config.toml
num_hidden_layers = 13
hidden_size = 128
n_experts = 8
experts_per_token = 2
d_expert = 128
d_shared_expert = 0
hidden_act = "tanh_gelu"
moe_layers = [0, 1, 2, 3, 4, 5, 6, 7, 8, 9, 10, 11, 12]
router_score = "softmax"
normalize_top_k = false
routed_scale = 0.951
balance_loss = 0.00473
balance_bias = false
init_std_router = 0.0103
lr_router = 0.00176
num_attention_heads = 4
num_key_value_heads = 4
head_dim = 32
vocab_size = 16384
norm = "layernorm"
norm_place = "pre"
norm_eps = 1e-05
positions = "learned"
qk_norm = false
attn_scale = 0.177
tie_word_embeddings = true
parallel_block = false
init = "normal"
init_std_qkv = 0.0521
init_std_o = 0.0
init_std_up = 0.0521
init_std_down = 0.0
optimizer = "soap_variant"
learning_rate = 0.00394
beta1 = 0.95
beta2 = 0.95
weight_decay = 0.038
lr_head = 0.00969
max_grad_norm = 2.0
warmup_steps = 200
schedule = "wsd"
decay_fraction = 1.0
decay_shape = "linear"
final_lr_fraction = 0.0
batch_tokens = 32768
max_seq_len = 1024
doc_mask = true
train_tokens = 263700000
max_steps = 8048
dataset = "wikipedia_en"
Below are experts of layer 3 (counted from 0) of a mixture-of-experts language model. Rows are named router (the router's row for the expert), up (a neuron's input weights, with its number), down (a neuron's output weights, with its number) and show model dimensions 0-127. Each number is 500 + 25 x the weight over its row's rms, rounded and kept within 0 to 999. Numbers have three digits each.
After each expert's rows: "mostly gets" lists some tokens that are sent to it at least half of the time. This comes from a sample of Wikipedia text that the model never trained on.

# expert 0
router:520497476482471485494478492503517506497471567488499504514534507518483465547524550479515493533525452484477481443508434476514450479496491490488545499469527497447481473531489512522490504507526476502510517508521469490529481503519483507507483496541536523486543506515521455445493487490508505466539502507498465480499510516550506504504494499491539495478505495487504513535474478436490457506497
up0:456509477528462483519482494497474495498526513489460488494526473478463505531483514511557485503535479513544529486482492515509487501524484464500527482523491469510504486498533575505520499492510509480501483484481522541543525501493524491477493440525501487435478479444518499508492505468525520479515520497488511565497499514505491496489518495499458548490526515539481556434514486510514511491487
down0:510469508476515506466469461449501470438509482496492507528485484476524512484510521468440517498532541502478485494513507483472486513489500509480521500482462453479491517506550497459499530506535493526544494498484483528467507497518547472510489503483487532539515504490487439479539511493543484511550531475534457505521474504555511505535509509444509482505484490508503474507511486509507549510498
up1:467465504496531481498487528530509465475459498509533472469509558453486522489473443501553494483542542470517509519471484520492463499515520496510513508498535462497479507517477474491513458466499524498479493524489469481522504466442489476546508494504515479466495488499536503516498544502481506498513541481557528450512468511511487493467476501496515507525492543542491483514517487533492509473533
down1:481484514500508480546519437503483472519482510511492537437518536467507499505505478505529507510552516503506450488510530490514481483466561543518497480508527479525518490458490465471512459493476493505523506514491479508461504534497502473504507497495498485459496497474535512492518578464489504497489500519515528461524506488526548473464520500546490517492472485476495487502488450498536450489505
up2:497500478524501485480486486474510455455503489531481484513477497525463498502470535493460516487497498518480519519561522524543450487512512532478516488473463453555449499511519506461511478489524509492537479529565506518539531453499510476527492516510474486505496479528531543461543487491512468521519472495493490497532476483508528492511506531509522551503487515496513467508481489489452512529500
down2:527472510523502503505479473504510506504502526509479481486497478484437520496492499474478455504463548505519490514499465480545465487495484490467526501509505445534472506523513505523488543521463475484516445526492534483542496491501483498494479498514495508432495492516558487527500524521516511462410507546549503551501494505484547519481540469515494492515503505514526500487515512502499491489494
up3:513513519481503511499486526492523468526505457514457501542526483509519542471449474479513566479462486485494516506520503479517518485501515514506507474539490468525479496544459484490555483491518519527517505462527518514491476517519506541508504467513495479495477504508493502499462549535527494506469537456503510526489501551487463484490459539481532511497476513543468495566474498501492514468532
down3:505468526540500515479511470484494543552465450538504498533502507521499536510479500510454469479504524502482498486486526500482491477526510454476512507521461535487497499489497500470499494517503498503507449533462484502554485493488479515483521429508468465543526505458513486522494492522523504483458496524453508484530499533479465512514499524483535566496468503523478511509557517503488484483524
up4:471500457497530487476469479464515504502523511495559476517462476496491499508504514503524522555481489475504521475475547497490535475440501500453464471530500507469528499521541463462516525487501515507484472538513517494477510468525517462488488518455563478520518518483546489545503501496518519473473528504537497519527488481503506505488486483463479532526484508444532469501520491517507511481481
down4:519488530493466490495531508466524537470503509488514497530564502523471484495548510511505505523530523491502474505480497488475541501457521493524475513483507497501487518437450518528501474463459516513527516484527506504509512492464494492499498478415507568492484511505490500506493497503463493529486491510507530455480488493528477508500426518508532487495435486489501509486556514507523475509506
up5:502446477505525510497505475494491528546487507554475509469481523517493506529485496459502492460502527484530431515499496496468450501455448506487450530491456561482474499468495513526486507471491491463508453503502512510535494476556489499519505530477524496529506520475501483500492500518524484505489495485517515492458491519497465498505473510568505517491508502520506496485483538485548535540514
down5:512486486462543511556453462508492529536552510508494494519513465529453506503496515505490508527500492507497510456503520468510494488527465487475504522502507530525492505516498505502516474514492484497498496502515512536531490492493475496504509507466501486463485536523499488494501451484472491520499492524503491518469449510502437484569497493494503518495509481414535571523530505493440461503505
up6:514532525477478461484494480523533514495436524504440485488507524479535521492501465487519506523513498507513555470483469446541547520526497561520508509509510470535519495514492461512511466454505527511508487481489495510464450507518515501508503510523520449500459510488508504501523482501507467461522479488508495517502540525507456493501465481468465511511498539554468535489476503504493517479494
down6:492487490468503505484521534472554510480487478523511479470508489515497499497525536499496506474487484500485499489528525511476470520540556488437507488499512480481506531518498399493498503545476502501459466486518464479509460490523496501484503524449522486522537474460509497528461529547459511512516510530542484466507525479537477484491483491513513476513488481513506509460490542503513461483499
up7:506544486488501490461476507503546510486527524569495514522441556503520484460480484515521545474516481483490548510455460485499490466522518469534502497518500514510526487560495504573494470519513536482494433466459491532475517490530504525504499516482528495504459481517511494483519503505471486509507493498515528495516511490486513500503502477490504499488517505486496540483493483511445495448499
down7:499498480506516493518516522432568470484469482532497465485461524496511500514548504498515490522505494508512496509489493508465500542545492497525527497498492520452524517579506502519497505504502490499527518437530484482467538505492494505490471462528458495518461499537508513494499489523424512483523505514487523476492458485518494485492506497534512489518493488428505524491457489494514534517489
mostly gets: "Gl", "Kh", "Ge", "Bur", "Hy", "New"

# expert 6
router:484514514503511486522486486490549525528542530525489517502512478479477501467509473496488476547527502523540441477499530476485493491503520540498517511465521514474474478502503484523488491483526473516474529525513525501531489477462499483504535445545483507471460515522528476494521478468506575461493532495495468543494519490455510485507522512488522507514501524485521506489430445464516499498479
up0:528454507506484492492464545484505512509500525524489487503502530504484536467496497525584505507509491502496521488496474475473494493509490466470504537472479541513509531560545483545503481489495476505499476525492493493470513516564476517484479489482488513479554485547504508493472480484495492478466526465510475500564492543466486503513536509483490562501530497510517474516537492490466484479525
down0:448503497508508502500502465452543565485496507485464477477504468499482465501498513511490515508525491475512480501544499504508492558459462546532499535509485534492483504473518486505513501488512484529527534536505478477491467501466465516510504503549512491526492505475537491467509440538468514502481511515479480507479480508530539497523502501488515547498465458514446495519527544497539465486482
up1:492503509533507510482493532457499510532495516559482491471514489502482484501447513486544496536516481534475488513479536498468511498472484539532507556516485484484527559456485470509505517482502478486486489481504512510527485501498485495531512454496494488472495553517495567537512514443508519461505478467484513536514447490483524464534474504513453558474520499512490514530504486490489511501505
down1:531516503475440488501524507505507532518465475514462471494575524567462494480498454457490533470509481494514487517478517482502513472527488449429498537534480499476476515522491512512507515466536507511484519475451529502504541517529529503518529459518514509508488485460475549481474496488537499462471518515518483502515528510471469494486527488506512497496477502496516489500476524502507504479490
up2:527523503493513526507547543467487490484498464520514515471459451509503525537492485503531524491515462525482509513468482511496509508502491535536497491494475452483497495511526538516531483509500495481480465502475545536504475525522494419528509544511486502466456510567453499497500551523489498529535491508515469505481486547492497497510505538518502503497499555510489488471506514516449520486494
down2:501487544502538469526486507520502562500505489495520486496530477486476473507519473435490456533508492492506528521507499503485523491509501505494515507530507471514487522551488526536498506541471485484497463495522475481503509477507478422498515516487472463450505497493501517564482471499525503470495501508465539469570458512511517493553505496503495496499490455506531456496473519505508456515511
up3:520484466508493489505528477533516523485497488490467516510503472536513505490490471435466483512511512520549472486499479478484501512495499529499503527497452478477462507465561466457584492491503491483513505460504507504482483480503516541492528502484541496485488503466532467463522453492452472542493544516492462529541475517491475505522485503489509484495466478529550485518478516509517486507497
down3:477506512486486465461485512482544500511554491497503466490504525478524517495567532532508526501468500477521507461491496518488506501508481484503504455502507516479500507556489575587468475507475506516516469455492501480497461508492489486487484478437516472499517518510483519501498505522536489483525485522474442484526544506556488480528519511511501483483484503479516515484465506501529518494502
up4:514507493581509475514554476485516479504526436503515497509498493521536529515486552503514512492492506508495537502483504486479479453488459523548481473506523499500517481501526502494485495435511500489481461505518482499497489443483472514501528510515542530534529483554488475545478511514503531436491462478496484504512528501489552461487478540483483483497510545492477508510486493491489503499489
down4:465562507472514496521528507455483503482567551522486479471512511536509495503524485496495512484493504496502503494466511496492445551533506542504476485503512546452522512498532500538503514503504492504501458513487514515514498471523505514500504486477504550487480490497496543482527478531484485508477503498492555537495448474459465500492514460478524512505521474468523509452526460491441487481493
up5:514511497549497515520502503522511519508492507526492473498492479504495490507488499424519508539494489561478458514450476497520483517497488539485495518480483501496478509468496503552515448478485509510493510454511460529529480476482470532510565500499518489471467525487516507504488514459507524448454529532475532519516468483492446501479515490463516516489531496519512459527457513479539505525494
down5:531512491478500488480527522518530520547531512500501463520535526473517513497523487529509445502473545507505463507484477490505487461561494492453477489532515463527488510535463555483466504489491488508539496488462541478534514516473480523500507486485512474479518490511518504520535516460521534487502520493453538497438515519463543504502484492477511517499440482477539475528498485508517494505498
up6:474502461545522515442517497492470480473535463522513504493491498557495489483518456516490488520567500506509526505505488521487478511508478462533525470532567458487479472505486479519531515513467501484481487483493467537492422525485539531495530508524527488519518492527449490478471473501501514494511481510516513500505503514499509514480524463489529512495526486531535524451509494532483479511476
down6:548476502486509499473482481480478478538511487463518530474480533478512454514495525482532517492497492482495504548477506529523511460455534495479501505506514474493492498516509551527466502486501494509435513558494498491512515494477535495499510531522496485495495488542477528467488491525531487511454479499493484519518510479566471482506521532520493540504481529415536519494509478502534454515478
up7:499512520546523465493479541479551508566507478525492508503500492538479520464466482516520472493504501529535472437487504522493509492506480518547475504505477495456465503541507489476500511469512491488495507533454440530502534521460486431514505497536515487445495526554492508503495462465502511487496504516500513538485512484499509500542491450522528529508491525493499511489502490510485490483526
down7:543505523548519452486505548480551516492480499499524487506528514527466517463514483517477488481496491505515473478513485507472472486509452476511485506499479486479499509513510527462509552468515506497513479487562473514440522524530538471467498466566516464480522491521511482518508510511507505460540498476509519499496509497510522516469476513511509583500513528470497480451518479500519511475493
mostly gets: "also ", "The ", "New ", "== ", "can ", "used "

# expert 2
router:495565500473459523488487493498511496493487523492474481525543496475494485481497550471476491534540457471485495459462494516529505430475505532471519509508521506491492495474490516503474480495521508542509488453518520482530477523504496473500473485509522484499513507530488487455498536515512530524522460527463508511458505497513475516468519533530529478472454480511479491483454518481526565537498
up0:470476506498488495560496470489513533511515483564497459532505523529497520487489519532577494486504462493536482515456425529487472500507492466465491476497494484495500523518533438480500530500513493480524463496500468536468508499500523491515514491465495500520478506524520476518453484484504521479527504487515491511491483546465528493464477512460506491490501513483502452506486545540471506511501
down0:510502527528564525529536487475490531459511502511482525494521511466507495507558490474512517524447489500495508473488481529487439475503479516506513531508515522479507501476501505509490489498484502505470501446527500508507467489522477456470492517489481493455524544495472517520480520449535490497485466492524509592525481510488424493489482495506518505483453484528519492512537504500502485504498
up1:490503520474517513482486555475473497548486491459471510446488525499511477446544503472511513465463480539541512529513495492439457449490517512507515487507502493527492490500495488487525478496538480455479529456503472557475472510510469542524500463509527496507539473509486511527480494518491458488524506522522480507486476508533513488516498460528485508461530510505515510480476476520520520524465
down1:451485495480505510504483462480501526467529514480525508475465512495466509479533523564522457500484504495499505517512476472495494481483509499497495513514523494481508498542546411458499476519470499500539506466490501495506473519520513571495506507534496489518482498530484530449551457500528491485492523458507551484498553482539477516510516506466498474498494517468488504517467500497506500475529
up2:459505503450494479491504519484446485583493471561491535532524510499493539518538511478482491490496543479528488494493482463524521511479489504478479517516494492500526508504535517471505474461474493488487496479465478502513455496501519463455538487506530520496464496519483515538473522532509533528453472457514525492498543529516506488502477458517509474500520486547468508500498499524530484473486
down2:533459497494502491494459540460474531519515506531561487514501489465515506501441482515452517527477525477490509536468514493538498496504490549495514490483480534530529472504459547495501493502491525499520512462526505514557474523486491538463489490509504473509495501486499478556491504512481517503504504485485510466517494513456550489458547450470504482500508514446471520491552512499499497509503
up3:523485526518520509485491513508502495502516530542527505475517479508497465498485527483550552522504526496506490520528513480469472442458500558560496513500487504518480481451437445499507525498476481472506479514483502511474504480453524506477469455511465511521484545467516507491526492483529486509491528527524547525450503509503517498507502464497516476464507543502510491510518512449496531483491
down3:533520491454537566527522571503457492516503499512477495500465567467509510506553507516471528480515518526474483515508476499522492479448516509481488477523511471534477515524488482494508454478496495486499481515460500489533513488479510508504497496471436492521511515500464485455533495496474500469508545498468519500531516508532523529459505481516509498518466503487501471508513490520471444524484
up4:506518554536548512528517526474452479512498438496495487509445492501467505480539486539487506531505580482513478507531470527488459472482502470498512493543507504479511452502462495526469497466495531462488521520480501550474499532492520487506498513493498487486484524490513470445484483527535503474495479506505479497495450496510520494512480516466497510540524489539495514478480521480496523535490
down4:535474514492428520449475494497508496516519496494473485535525518509497489488495529498479501498431521509506475522480517484530550486529445491485483509488489526479483509552472512538523535501518529485523508480472531472473490512469459575491514516490530518474485499536531486471528501450545494520533502510509511478528509523525519489490456534468505481503490506495515539512483479490530509512494
up5:522490510491517478488522484493469438450527499502498481459471489503515506501520524521482513456494548496515500501519467514474488487505508494491525522534493517466504506501531498527501482510495539499507503514505489505460488451579499474522505537473540492458513468475512473499560501501472485494490529451516452511529453551488518483509487468497482485488494445526549498501476519549484485519498
down5:476531477488552464516464540532524546507519507478539475528513493484501446511513503464482514514515501492531477490475504497471499454476492499539507489499512514545519492483470498524468488497512515510482490514527465504490529509479491558513504480470473511502507471515491509487487512515524510480490495488471506484525574512464475486510460535481498453508454511453443495490431534517505516499529
up6:500501514512556462467475488473471516535521514502487494539442507548506461487445515494455523465503516507524510491508493525516469506487540521483534491475492482516477486492467502503483499491482483484521492482493516531475504473532457473501460522495487502528537469484524465478524479538507481488498490516554503557474515473509507501541499486475531514513494516459557499481498540451485467506529
down6:509502520443474517513500482480521517480485448505464503507479477541478511523429483480465499467487544512498518485509512516522449551510493458449514519504511528545494521508521448538497505509464493522537509468500530504525500484507527486488521502444535480530519487498486479492501489518540482486522511474518473460524525491451518502554505486528501504496523525487525507488491499514454470485501
up7:493504527490512480535520497523497474535544459485473497517513460528504497462494534489468492497457492520507497504471509505527512510512518542508479456538488488514512500522476519490487483492485509526471576490486462490523467493500517498485492500475530442550490512477479496532490497532515499554460491511532444499543459491521508513486489498498472488494513501495555450486501535502545442500519
down7:446506503510475504462534450555507488517501471474488502527487480499484482522480526542514503503449515520520527471499493496473465498508516509542523459499490507503501524524495501517498522504503487503535513523511440491459454486480487473474519540465539517557488514520517516525492475517521484539465466488473445460481474493492568514522511517501489522497534511538520457521482503511505509518501
mostly gets: "in ", "his ", ",", "M", "R", "on "

# expert 7
router:484470485530475512498487493471491462560490487475511522498497486495474490479488515489497426500512464502520498495511484433534537541480464483504494503514534528478487526467549510508473504486474468487516542475499522487507491499505490507511520476446508517494490512539515487495563530530524541477546511528525489503472504503474526527538480493473548485447482490478478505510490511480509454535513
up0:457468488513498462464477460453510495473473441503444460540507477531501527507492485485547501509496475528507524504468516504500522470486500534502449477525498501503474476535500492486507499491521504496490477570517516513499497515512444487505497451566503508528530544480537508494474465498492535493482541498467481546492499503498544482496493496490501507519519504529483499519493505508507497551470
down0:514492524488528510489513522464524512522526533509516535490526504558464469455510520518467485496495475466482515480504500491482460512528477527490500513463469521457508481530519527490480484514531502519501520536449476492508539492485537507497486492467515476535490507526509468456511516507484508479516501478517569438478485514511431509533466461488472539506502500491532525504485475500479548485488
up1:486523520458492525480496528496535472500513494512482555505490470525485484507466549467500486477453477494514497543454469508496477461488502530475479506507459500467521535520554451478564501509493500459510496500535509512475512503561544504548540506505512461504517501487525525502494498496449498504511503494533487503539460527500499550500495493497488527498498507542514512490526513526466496466518
down1:493496481507513496499494506562514468512533538493482490501500540489487505491555509474507459483522499473528507507508464496489452485547534518506515521506484472492497491496478473471502559470484454516491501514488470516490531533536552482493496510510516528476500517501474510476514450492489496510412507530490519583488485511537459517506435470514502511513505492487507473486511520504500490516484
up2:477499486474503501473504507488531508498526468499535511448476493511473472518541439490476507458501519507528509468527454490498476530528447482509480498492453488524501514498527521480463471459461476498559530523474463521477534506514515528508503497554543464505531513492446466500508504550495489508510518471526524498514469531533491512523524490487504499523521518482526483501475527530483466497504
down2:495515505540533509511536510474531514453501540459489505515499499473521498526524491479517485516494512487510436517524504477476502490501519531473515513502513471540506490508495499458488471502527532523493511440512466520505501502507513512506497484484497534463507496512572463478455455475494513494528485478487453472508502495490554504486531493527499472516394511470512525465501487498504480514508
up3:485474495527528469481503480472412500470537485530475500555477510520480529526511492480493512531522495493490504514505514517483491509487513505527547493486468475530470518472452477511507481537498478513498480552467524489481468447501485499488517492471500507530432497451482483496492493542511495480518453520484486472531501491540467503495499449489499505502485509553471538502474506509478474522502
down3:519497508512509535476524493502525517498450484469489535512498552499493509498479452498533503512536483507527516530472473475514451490470490506521515502547509501520481492473512480512491513511462503475451524538449511507538537489527481537496494444480533505524503440500489497494511472484510526513480501508510451478533543514473431532463510482504505469493487504517514555494531472494463499515509
up4:516514476539521499519496496484478493529466490465524508502472509465502503500472543497484488432535528493537502486489464541508479491488453484517500488538484494494492523521539558483513506501477493492527455501516515547493491469490521532538540528473480510496473520490502471511519546485471510466511494533529481523505504481468496497498538540564500516463493470483544447504466534469511507488483
down4:546498495493514509483462511487484495453417491495538504481493480483508486498505517498472489502500534490528491523505495497516451500468478464510530481503500525488488505546534530516472566510432494502531442497493492506495450466493530490492509503464540521482482526501554481510519521502505489492434505486532516533523527509484528475497521531510491542487491508486518496531507539489499528470514
up5:516554488502500475535488510517461480511516468518469494505540532528558527513469510538455493482465484482518501516504467512466510486521520496511530548535522503477483517517479454455523489525485518506572487506532515489427479479510528556501491552502460502506477490498504480514532499468477474485500496504537488530472488521497472545458492499488507488500496479509499498486499470529517515500490
down5:507509482460447467513502431531534494528514501549476476445498483507470508457505494521480528520478508492525471488478500510514502452486488488548491493521500512501495516499513538508519492486471520503475526489481500495502479525519559512493498460454482481491474501522505506479498532486535510505505529522456442518487476518494505504499518608494518477500490483523464500505517487522509477519524
up6:491502525490513460503489507484548522438512502490471523480484502497467480499494436436487508518503487515499478456495474531520496519514497502503503526518464507556546512512503494484438464502497529505503522510530469494485523495516484421477518492520493507525521466500551510512504509521517531508491498493493483537505522532527482469502484446500499480478563502472519504490505468543483535473508
down6:519529504492520472473489466461458476481439511497473477526542506512474452502512503571497520484491470512502472421515523501509542514529482489508499490473488540493514492470499458480511532528518491527519482531472442494503538520503545495491508529479519503499499491507496467515511513542492497526472501463518459527536478478499469483496482500520499517512464523539497496461538524504520510498475
up7:440514472479483476483527447490484516487497475486523529515526498561499485485494510484460521507451501530512533484532474490482460493511448448479527494472477484530491496500479537512483487505461514479547501496526539494515508443509550511513514515533479482498505497528501524533522498527505514482490493543541535512459499503487496538491509518485511498512467519493502477472574515502508468512526
down7:497526530436508500513505447492477484526471469502520505523522450525482494520474517463454503513444494510485475548512474504504515448480466471477510505473475526498524526452493521485503470480487504485490541509489541505515555476527541494494550525501484472537512505506495535460488502511530497500551506508492509493521510521495465519460475470530482518501543497487529486503525502479508453489506
mostly gets: "oc", "Cov", "help ", "‍–‍", "sc", "ș"

# expert 3
router:520439481472508531534553492521513470513512521474527492493478515516516516495508480535510510460477512475505493546513484507510455498495508447431440504485482498495524500499531507473507519529522478467520477498502499513460498522466514547503526541490491478511455509501456507495503479556458486494513540507491528480566522477528520526524511518523492500499508457516495529483529525501503504499533
up0:516425494484512514539508528511463504505522457533495519471509535478499496480458506533529488479482517486524456497546479500455480552514508503508493498475480470518500523505501454495485485486471518465532456521567502507511500487504501567524537497484526513483512498515495447500527472542503545472502504477499478489482500506501540515456484481511517486503515524505507503513535531502492449466515
down0:502483489514487498497495492531519494519528509512542520458552535515441477512459503466550502505514508485486502509523491501473462518531489477502498525503457517484519488526483476521472472475506511470489471514480451486516505469516540505508495542467534524459518481498526471533499492521501545509467500489506523508466521503567508496456460452557496509475527521533515463526507462488504515526512
up1:513472506525488507547516514553505481505534498510565459515447520499511526494500450501471548498548528470511496455513511482529505499551489524452517502511506541531482504498458457544470523473489466466479457486491526532514484522503510487492473500487532505501499483463486519476464475519484506512485548510495509443518521508479476525525507519446502493499496472493507504507497516520527468505500
down1:454516484533539501499454492516508498445465504487523491466429515509511523483499506512544555501519482462510501498450479522527478475511512540531472505469528529480518501468509516548503529499537513524469527506479519524502462533540522470487507492524516480480473488474524498497494516470511517467498510514483510531501534502499521512482476514464466488494513471513483447513498497487570462495507
up2:520515480487482483545502509557533484483520478447518515502471464571523503491503526510493493492489466538515521516487479503542549454517464514507471525509518489556525518507516524463502455472523521501464477511516475494499508525468482497487494480508556510517485501492517502521476452488509501490460518502457527449484531481560515476512498508463490474518498503506520495518497549499475506488478
down2:505517494484462466492515495449510473505468531481485526503498494501503535472520484480503521491486514464515501552493506476499522536470459524454517477482536555483492482461528467548493527522512484493468500442493481483573505533517539510514481488478505488511556489494469465524523508487471475467520494535495540523492486498494505497530492498509515529494477536545538527484460477485526505507512
up3:507494517522519463505498480491521460489498516476502517495521510559480472506510498531546476509483514521525476514494494519519498559492493473446461442495467469483554499499474492479552466505508482524529524493511508502452537532469487540501499505516523471503457471519550496466515562444503551519493461469487525507527488501490478517487484499518494515488478483512509480509509508472533519518498
down3:520526536483506496481510466505467492465529492501485538478473475535523481512525504560506550485527514496439508470502479481500525497515540504486514537527464466543526504548521525521522466501477486482499469452508499500499499492525507462530515481471476433491511463512526490459532483544509506524504475484498480493480524500517490505463507527503478453482557511528513535478518508493468494516509
up4:521485510537459508509480487508504530538525492465541464508517455519518486469504483463467512502497539502523510510464507518438492503473526481530493494491494502487499503490484522536502541456480493477494500511550492558555517526488524526503496444496513462517477528505537508486470503514497484535528473531518532522530505499468499463468473485449543547496474489501502458483484511477503467508508
down4:503482477561500514509502474502479488509489483514498461528497526492530478478513492547510510515482474486502520536529487505538534530542530468475484532488525509501529486464563534492496558495533499471467512528463496496493488521503517539496501496513498527508534476515564496464435526542486501478433497505515480489473477481485469518475506536446483509508470524502477501501492489503502488477485
up5:497485531432493497478516495487534538528489532486466522536459517486525515526462550515465514472474523484485507498477461509568511486517480479507498468515505490497507506540512506503509513516481537509521481531480492478492491478506478512513466453491459503448480464457527502518521480505529490533500494461491471485491512456508553534517481503499493485508516515474489549478478478548476456521524
down5:520480517535503538482515547492462558469513496499567486537466454483465496495470480487476489484563484498497511543473488499450545520484507476485497511515495485493514512493510518500483473520486472518511505513461502484498487482551509512487464482500548527538471508487477505471457500461481521508518494487515464477512470477509531503497496513501505536491482541481533539481490485528508571506490
up6:510501509537556501483507492530509502475469538481488550491505492520448505471469510491521522514556505506509495517501505508526505506517443513517467529518465510452536504501456499517539533505465474496494499493506492467471493509498479569497516505456563497506481466518498467538504492517471472500490508480465538516486529495510488510536478540520508519476468521496505484539512544487439507489513
down6:565488531496464504469463532448529501474520480527496532529462500476455467503549546485521476512530505507472522481502485468488516506502486517486510471507541519484503498443504518490515464468537487507526483496504587499482489491514478538505483489491497498465503495535478500507509534490520513519468499516496520509476524519485464515470467489478494478498482513467521512438500551485487506517527
up7:489428479473531489510529490546498490487493459504493476505474493521462506458487491529543479484462492513498476494523464524529532526461543494509492541505533471543487513494502479480499486508483523440526461501543502517467510520492534523466511521529517508470482466505507492511554488506491493522548503464505527467485529478472527521478529511533496485488525525482447494518510532520501522524508
down7:478501497468488501495461504522519531523470473508508527520467542504538587490486464500531504493468532485463501491509508501480504529503536499503552533492504500494503463443464473575461513525514517506486529524445479512529492473477529483501482517500507488514490482499529542501503480468480506475472501488489498481510529512484463501495476482526502488485498531498464486540493499514473568474492
mostly gets: "0", "s", "6", "'", "9", "4"

# expert 1
router:480508479504469485463461494492506465499462512501544535486499475503496472529505511484452500518496455468521497447496474521507516540486539483480587526526521498464491510486537486501476521502517527529501525456486517446512509507492516490475487469526495500486507510510522462457518548473530525528555480518501459499498482498484522529482502517513537504506502515494516520512465465483525493554513
up55:467488501535529479500462510509515496514530506492543520517511475527515520505517525508525507512542484484472510506476492525537485493506478507513450529541451527475498547510479470495510520490476426493443487487519496496493474484538491531480503454452527524479477487466460507489465490463416491510480515515507519541498484518454514493494479544500505501498517532505502495526505481535494470517507
down55:489477495500535482477507501576504485509537516508494506509528535510549509520516525465532488487453505479497543510491472522476506514499567524471495520480467524507497497501481532532486549487505515481459466473512499497441464483494513522534525484493501506482510495480500495487501515475533484519472463537478502557508472461504538482542493517506491513460474484554513460514494478512522457486510
up56:479485482504502533466512542514476493495492471425529484513465445498515481494504513467470444479535473493515553507485522538491514500478498495451509524562511468518525464488514482538478493507506510506507479506449526509463507502512494481519504536506513449508499473514512511529509463501435461553489514498468510494475507551508510508544507490485502511515503514501517476483498500529494527466518
down56:484491505504524549489508461451491545502498514498533467554489447496555497494484502534514462481504506455514495450502501506508504457485507500447498497523496483489500508510518494486509522526484455505509512517468493494466513472535503557505461532564486490508511545493536479515460515501490513515541507522475492499492518520477468512496513484503486478474506514507559542472556501507493545492496
up57:455509506459503496504502529462451484491492475469494537500514440491507442498498510511484488503503522502525496460499505487474492476492502517493512530491505521540497498509530498442540512515538493506468509524505515506480498467506502533544524545526478473499497487493474540490492531545532508495502504533552483532499466538464523480506498479503496521508524503497434518501542445513450535456503
down57:495490516500550443456479505506506502515521476536478460464464517500519481512523471501540525508485503503493462534517489453505537452485541471495508516503485497502487479477497501552481509508485494486519477494517517503501459539490524492484526499510450526520513466501541490495538560487499509549453510504490523454511514493501451518514557522517498515490537469531473471542474519483514507480494
up58:488478493508476505573485538517485480503504539477480532471500524543504519509521555492489535529526507500512526508503509497443460467520509493525538490492509513489497529509447520520462498475486512506520462492536488518479513527522531478481552531477510533503513480503505487496466524510460503512456462516513506517499466524472515520479471489510476545494546537459506492519518513515479451530463
down58:465483503438480483492467536501546504495466489540499494556513531536563488509477533520507491487484513500503518507505499500511470506531484489488502518509463495516485482498496562438483457469510479464486501503484493499474506490498514488508489497505489513569452515553479478502515546533482514531518515491512493511469513481508543527516476464504481473502537501478483522548484532517495469520463
up59:472472471545475479506532516505491478494482463517496512551493479542497441529512485499483506531523496491505534504518503450465479510496527552451509518515504442511489522508521483529548484495482487537528507509472500516469503505481484486488494506510482483489475509497514477548520492480543479483452524521557523489513476471489504501429461520488516494539494517514497455554497514507523485493485
down59:533479514493484500499488530474490533485470510499501475530488461471507529515499484515549556453466508507491492481504539518492519475464452483470520515471489492505518496508485483510482476466500509555479503537524495500526518513488509419471467481461518456540500496502554488514503507514535494491481496482511499497478529503476479504508446535459507559500499482550498517501546516514514466473502
up60:498541502524491488510476545488543498535571486508477469477548462477471475499490489536484523472504536496461475515509490538514504476510468534505492496508510469502501502523484524499495542466448533494496522486534474482463493518510533486489551438515513499475514485490497529515530468498490480518505501473551549526485519496497473513525499499533478479525537493509487521495512523455444513513482
down60:519542483515458535503543477524495473578482506547471493542484526536479452535471467487473522493551519527513490439483519519509470516483504549528496513501483489527500494528503551497505523475478498493493465528516535510499518494491499456514519472489480501479525482509496507501462486532468496494457506494539494503512537489465488512472460481493514513488520526502513454469515514492458518501500
up61:521515487479546478486484516519542481476490538518487504506472512523524502487484537473491450444531510472539497467479482518552487491489491504443505500516527513504508508493481489439500510516521517470492491511483516543471522464491542517550458492491497493528495481487534512521494475505478466487522484528474506505512446485457483482512525488512555483511494510569518474534481508504555498487498
down61:458488486490485495486481450515491467502503537531491453496533512494477454514542493509497511480531486490515507515488537485467463488517493513493505497488498523464486481560486514539503481524451521517492536490549475485597435491475499516486510506510494482500508516535490467452475504489492516500495491510519503473536509506519460497487526549462522521506514523475538476505529532492499535505509
up62:497494455499546470514526576460531506496538467558492491502481459494487492516493504473509508506457516477529517478488487481462535516523478512553505473491517484513462465497500504520503484445494486487543511514506500506524509478501535476538519519536516466487493485506485538471514482521506532523494502510496543507477530463501495506480495494535494487514543484540488521425542488489519531508495
down62:527496506491521533505504501549464496527486462549534482538502497490507481494497466481474530500498500512511499521455471492539499461480497503555510485524542511526513514506473538508506469455460494445528550494474498498486506494514495515513485514556442482573534492449511506520513517516506511533522531498472521491498494490505518499432484540495502466496539507472514496484500484492492514514496
mostly gets: "be ", "k", "including ", "====", "N ", "}"